config.toml
d_model = 128
d_expert = 128
activation = "relu"
norm_eps = 1e-05
tie_embeddings = true
train_tokens = 373600000
Below are experts of layer 4 (counted from 0) of a mixture-of-experts language model. Rows are named router (the router's row for the expert), up (a neuron's input weights, with its number), down (a neuron's output weights, with its number) and show model dimensions 0-127. Each number is 128 + 24 x the weight over its row's rms, rounded and kept within 0 to 255. Numbers have three digits each.
After each expert's rows: a language model's description of what the expert responds to; "comes after" lists some tokens at least twice as common just before its tokens as in all text. This comes from a sample of Wikipedia text that the model never trained on. Tokens count by the router's weight.

# expert 18
router:125126097120162153156109160166139156140161139110143146152139111067115159155126166126127141123109156163159144097154144113155102156165136164098143085096144118105170149113098097123144136169098149178147138125173104087099099101108131115125120149103114153093126133133106117131116136159126109134096087137114146100149083162141109128090155148113120084148112145160137110111125113138117106136101
up1:167128097079151156127106096129115165155106137101111157119134105122137108121096132108141134107126104133142148106139130114128108132140119144113133121092131124136106140123129130133131110135128172117128124127149114127100144058090134108125123232107136220157121144156122139131115185139142157141127122128098143104159119157130131130115111130151128098108124137113125123204171109154118139131117
down1:126125088109134182098153095129128106143178128130176122140143114136140134114128133129150129166078163117144129142120141096099107137134134095084094188126130132129107106115181145109079131136142153167136105131129128042151116103106143128122081092130125121108096089108143141129104124138129126101154143140088120114154155127129123133142089169133140116155151141180154120146126150137125131160122
up2:115127109074127126181138140183115169133128131143131124120123101116142128165128128163117114133134132136139133115144123127110078120175130129089177088121123072133140119127136124145145111148130148116122090095145123118107128139131151124126084125079123192079124133093100129134125124145139131128145152100116161128177132126131106124071114162068091090137154140152114139129151112143097099108176
down2:117120127168111123132124132126128149144098134101112126129126128121157122139138104169149153118155140154143128120068116128123117122092123120125129122132112097182123119123115122126172160130114150109197123149086129144107126167130148128136134121127129130092131140214094125154109146067128160082097139121119136139140141141100136120092123122107137121128112133130135142084159101126104127068215
up3:108135116128131143131048142147150118140118135128080129204117180129131135116119160125118127088145140159128171141124153128124138126127137133150130128088134127127111112123136135116124165128082137095133076103111117073128135129147146151133150169112127177111106134123121113132121181126117123138130135148107181124156126157098113118087071136128125160129123143201112147127115150114095154118145
down3:103130125093157124121126136108173128089128139140119109176137148135143089155136123084054115146133134118115083118102137141129162154116146123147158122136137158122128180152110122096067121095114118126103175147124132145140166175111103137141124106147149120128129130108175140118176103130197129111127138113137102136123103129161128173137102127133147125106074152127124097108108139098136137097108
Final tokens of list items before a line break, such as taxonomy ranks (Animalia), year endings (2007, 1990), closing braces.
comes after: "2", ".", "==", "ing", " of", "ed"

# expert 55
router:146126127073157136144098119124123141132108169099173175149141086122113112126134132104139129146145134131156094141147116131129105162107104109088184122151097135137136101124107152142130127143056135110112103103166103097151110128125154127148081164111145136105126065135090089152092159130116128136109126088104152103161146114124124127141151163119146146147104157168099136130138131136154083140142
up4:080129134129126099133161136183129135138127131102100185124097121093121176125074122126124127128156155133173119127173130066148137151125117126125183135114191122123155126118137128141129189129102164101130132122085115050129123095088148124133107129147125114123129129139103130129087073121138117126150132115127150126113118117134133120125097146135128126143112137144152113129124129127129111159195
down4:135116139120150079111127105126190127117125132149120108127144172109147147132121123121125161107102060128157130130164126132128101109129173126127136161159153139104133089132136114126134125132129149092128138124133139116123147109132124110118139124125056171115140128155046145148115138148095155096178127115132122171170158139115112119084124133164129108112061131129092083129138148132150152141127
up5:150126135126135148129106136149134159120128158144139126123080099128121127152118093102140163112111174131128115063154128130107118134121121127120152144126152126147110146091134100103131161133121125120140086082126123094096106126070202128134119131120130121136077130127110123176125116140158164144130124100127210148177136138172100155127138119110119109109102099107123139187127121130126126172157
down5:162153130135129121094092126136123156130167129130187187124117112085094149152136119128130145126122120119129104099063128101083124153079103184149116135140160167113135135147170129125091114111129111134111126114128125140108210101121126142100133117130203122128114103128132107106149128134131139083119132136113169125147114144129113128128140130140103148125128076135153082126127128126150118168121
up6:133142140135134142124146205101102126140148131138122094174126123101125120151113083114123160152128084154097128100157126138128116076131101153138145107134047092129079128085119095116164127166136125158129157129132101131142128147129139135098165143129127202127125133098116122152096138123132132109129097118113154111143126130130114108100152132133113107163120128145102121161200125118135127126098
down6:138136125128108114123122127123099138125143149162110140183138087142136128097149129127130111135105107149101094123127108157138127167131165148128107131134077127142135137151133123120148106116120087125137128127147127103116178145136173127127096133097132130128151120118152107156068154137138030112143150171196138152144099122077099107137126128126129081128110082131161165129124156114105126163138
Middle pieces right after a capital initial, such as F-ound-ation, E-duc-ation, D-irect-or, ublic, plus list dashes in infoboxes.
comes after: " F", "\n", " D", "F", " S", " Rep"

# expert 15
router:137136101108160155147111162145132150163174139113133134145144117038128137166093179096130133150121146161152136086149146128148107146150147151106167099105129113131165136111096119140164131160081153186143108122169110085102126097113135106114132165127103146094121131134105095137131113159118120128103098126138138105145099154132117153100132147111105089154103148144125112137115118137108107146105
up1:118141117129196127155129124129132127124135139121121180159129131131079123142154126124116124119120132158173130120143099128084129097185096134109133092148095061085087128086135168157128125141139129133128128134134085106142138167119119117098129162107131181127124128127078129125112115122158121130130115150112145123110147109150127108138141133149055124146149134118069111183151123128111109149156
down1:119130136091120143125116128104138131135143148114127144155110130136097130079078113121119184115089126113168163126144164078142163124163122092129138106122081148111109120123156131117126124167179123121093114120101113103117122123093147142101128127096107171097127120163142151115110126107133135169166067133188164128127108132131160120104105146127138137128176127139144090118127160130121119168180
up2:128105095127125168208128137135136141127128148097163138168143101080158174176143118135181137139100138115144135120132129119130117118185126124107093140128100120148134138122099117131147162178122188128106115100128129118117127116126100133088128128095088145127093113132111122110135128184123134131123113098127140101128108129157096121128132156130112128164131166128112100203162088139129119145128
down2:134111142144117134094143112126168131118129101110136135094157103159085122086151123118146096191121154134154159164103122173130161123129154106108179103136155142137143130076157150101134147149104119092141126121098145129167099141134084131115115097099125116137121140114126115104133148140104135107119149150139168130111141134140116039150131141105179142116103074149144124153100098141120119148137
up3:109142129095154147184141081155105142103114122116123100158116148138150125112111108178124144160100136140185109074107111107116112144152127143150110136103100138167088162094100138118131138153137150100133142139132102099083114130101143088158141110138131168116129121143094145099149113148094151146088127099102158086120118136115119113127135166101150073107120114164150153109147145117121101170116
down3:154117116120108149100162095145184096136151111153106141116109101096160156093155152125149110102103151095128147105160148076146151143106113150148112135110109108112114131157113122118166110157102115151084107162110153166150146144112154165113091110150134149151108102108132113122131168140156090148116111109161113098155085126158099114149152143148148110151107099141109121144171110155133093114089
Final digits of years in citations and discographies, such as 2003, 2024, 2009, and pronouns they, there, it.
comes after: "2", "1", "98", "97", "9", "96"

# expert 49
router:152089130112195121143106151131101136135145158124164125132121160130132137134124095093130166093091179159149145126114158124151137142146147138127121091141127116099140150086086128130158172101141145158132098125106098106115096095142158097136145138109109115094095121133104088133127193145122176157143092104128158109151117114114104096087141149126124115151115120146116168149129107150168114159124
up4:103118079121147131126160150128166129120114149141173131156128148130141120128123177120111151112129120223132210129131128097140125139148147152123132114085126128129133111106136051135128113128106126126120136122128100134176083120130149113096154146122128135084122154159122118128123167130123148105102095133132147099130058170116143119132088137128085120140125113139130091136127110127123130131155
down4:132128150078130152131125123138128147213142126186168151103106118132130118132123093150156140056118122127105138185123122148089152142126175102115125116117121118112086156170127128116132143112111128134135130105106133105094112128140112102144103111132157155095124128083128118124129151127131146201145156129113083087109157133128112125126155133164145130164113092135134119133083143135096120125127
up5:165128098118127129124137177134144156154127172121098171123124132124127100115165089109126133128117098140144142075147124108109101074132141113106145082104135146136106139120108106140178125171106128095165119132129161131134150164128138133121096104125082127128115109121143141113134080131137148126134122125143127133117100167128140163066137128151095066128127171106164122204150098128113131147117
down5:114123142119114122134118133227183114104126104164170177130101154134108147129106140084127130134131101160087113105133138129158124146148071098122172128120075105109119108172144127132132121149113128102053141155135121094136120156130103133121098180159112146152133123111129122133122121172126108124120114131150126127131129149130128126084148119110126127127129093161134090134111151122138164136115
up6:123156094114129181130135127132095189135145152104133143126132113122135132131060138134129124128128115127151153129133101127095127158133109134118186129094140087131117113128118137137155142170123138149128123169134181092129065124130146121128106187128134138146079094120103105141099108140119174122130127136103159095157214130125128101123103092117126133128090133123128133173106117127154121127138
down6:117120141159123131153135077132100091120141128137082112129100097130127132124159155132132084102096106108137139122132134170140131159110113119174093113131132133087122100173149140135129132125189129130128136093112136127113146118145102172130143085133103131132126128129128128126135150140219144185126087131102070132143099144116144118153148140137168109107142112168091080113124130134174110139136
Mid-word pieces inside proper names and place names, such as Bur-t-in, Bron-t-ë, Ber-lin, Bent-ham, B-R-N.
comes after: " B", "B", "ur", "ar", " b", "b"

# expert 26
router:131118127085160137176119104153111164155125169126128164187140119083089121122164122086163132140100149126140172089166115114110113152113146131097157078139137096131143131149108120149113146165110165143126113091154132129108116121131115107091118140109116142123096116086118116105100127160172092187116128146118119122139134149188089109145112135121120119123075150125117146125149109144139127117141
up0:129143135113155182126101127110124122125136130122196133214111130112114133097131126125139144138130123106131109175138177133130091148125136134125168132146111105129145141116124113125113168128139159091121163119131099083102174150136183145078128147135124146122130130131038128130128131162137160159135125151154128126181123095143121123093155131123104125124114106097125133130120120169130145119093
down0:119132103109123126115104154073172153145119118137104111159113126108134132140173136113115166127137143147116153127151107098158132062057099104149109116112153057115162100130132122174119170149140107148139157101123110094137145119116146150160136129115165127135161100124097135154129125099143113137092132123127136133133120118098086129122150109129145143169130116131186097146150109185111128125144
up1:148131132155135163141084130144127146137092154149144148105175110110109156171108134136098146121118138163115120154167105138166148111117054133112137131120136144104142153129127165165145129129123139118144136130108146139126132103069193143133106177098144169115121091108101081115147144144130145152119141110101153164148140133118142115120125159118091122182101154112078095117107143149109113142114
down1:099154152148145103107102134147151085170108098116154114140150152153112088145141095152089155101114148139162146139168146147159138103112119114118094149101148155097164151097128103149106141103124111107149154105141145106106079106175108147107105102121141154146149112147101109107143117115151100101157127162146101102137152146156110149151142152102096153147146092094107149106105114160147162098100
up2:124129123071134114156150127125100155142123128129144094102123116141131127148110128131098135125092140158137173133129119119168128145123115106082130138134163129119121100086057127145123122136107141101142166122165145110151131126080128152141140127094127130143140140126119087127130130120114115134128135144078172033133127115106125161128135182159128155183147136124090165133126118151098077158128
down2:124109084114101144128148101117137135139127133168143178130150108134052124129102065154078180129080191143137116131152098108124087088125118117114122129177128090131129151121145144129130161127102107120151105139122127128117128158118107148100116097132104107127157143151139115136140157131139158139147150163094151134186152098104155114140131159123147096133142087136139128140120138089112136150118
Word pieces right after an initial P or p, such as resident, erson, osition, oss, oint, as in President, person, possible, points, Powell.
comes after: " P", " p", "P", " Pr", " pr", "p"

# expert 7
router:109088092124131134153105176107136110155133128122134167135164111142120168154142129139160116118129132116134146118141121106165142075120096156098149135115120110111162193166131128142165136146093117131118143070125104110130121105164124148073170121109081135090132110096119084138126182131139139149120139139103140121151110121139128090114146100067107117151105122142112110156154109153138101154137
up0:122135081083128131148129145150102164166127137149089111136156148126150153123121118128145143115129135139122174110131129066109127107146156128147128122107162121146141128126120128109166135127101128136131139139162142103126127125127124129145123137119112216109125107161118102120049103141126130141069128126111189110140135129134135121160133105093076128126073128132073119157126142147108112123183
down0:137121168123184168115118130081116128110120122135181114178116150087099095118137143168119135151120134115129097145138129057080128131103112120089115097129177135141106168115141172135143127119128137158103100164137087133088093112128137114097151173131112162118095128082112132124109153164147155128157135127137133125116127156126100143133131126073124127150137144111133141127092119162127154141145
up1:111042136081153127121087151149164128128172135071171163127184094158127150093091139138099108168148084129134134119126124129141139103128122151124123143126114083131124175138131128123176115131109131122111128100131126137128117128143105130125106147165074126126122051112126098178107124125094136145127127121106143126145127125150117123101137135129141127121109134131129126106196133149131137139122
down1:112128118183111137139134160151121123121135128128164112110132093126126140128111155122131138118155099123127165125164117111143128069063127135129124130115126138139136153203128130131143093136127075073102117132131083131151123164136122131131158141133114071122129107073129119056146152103136131150123157129125115131131142114131130128146143118104184159139125160099175142126058131136148128134131
up2:128136136151123072119100104155095130105186117084120120161135160123135137104128126133161144133134122127127126142117101149177135132131148074131170126120134049128134122127112128139148129113123156137129136162137116109132090122125149139121108170133095134125134139169052135176134146138165115153127124048105129129169123120133136108147137126122129144100066127139127112112118153116173134100126
down2:122167118186136092133105155137129144126140116147129096128123132143136062108133128118119117110176065183151101132143104137129112131140058228132123145131104118130124132135121135124102122108137143098085137133127123124105161135121125130162133127145136097151136138124119153140121146106093125133119096121133129111120173110133183128158135100147148119150190114094108126103126091145132133122110
Word-initial b or B pieces starting a split word, such as banned, buried, Battles, birth, and year digits after "born" or "in".
comes after: " the", "-", " (", " \"", " a", " of"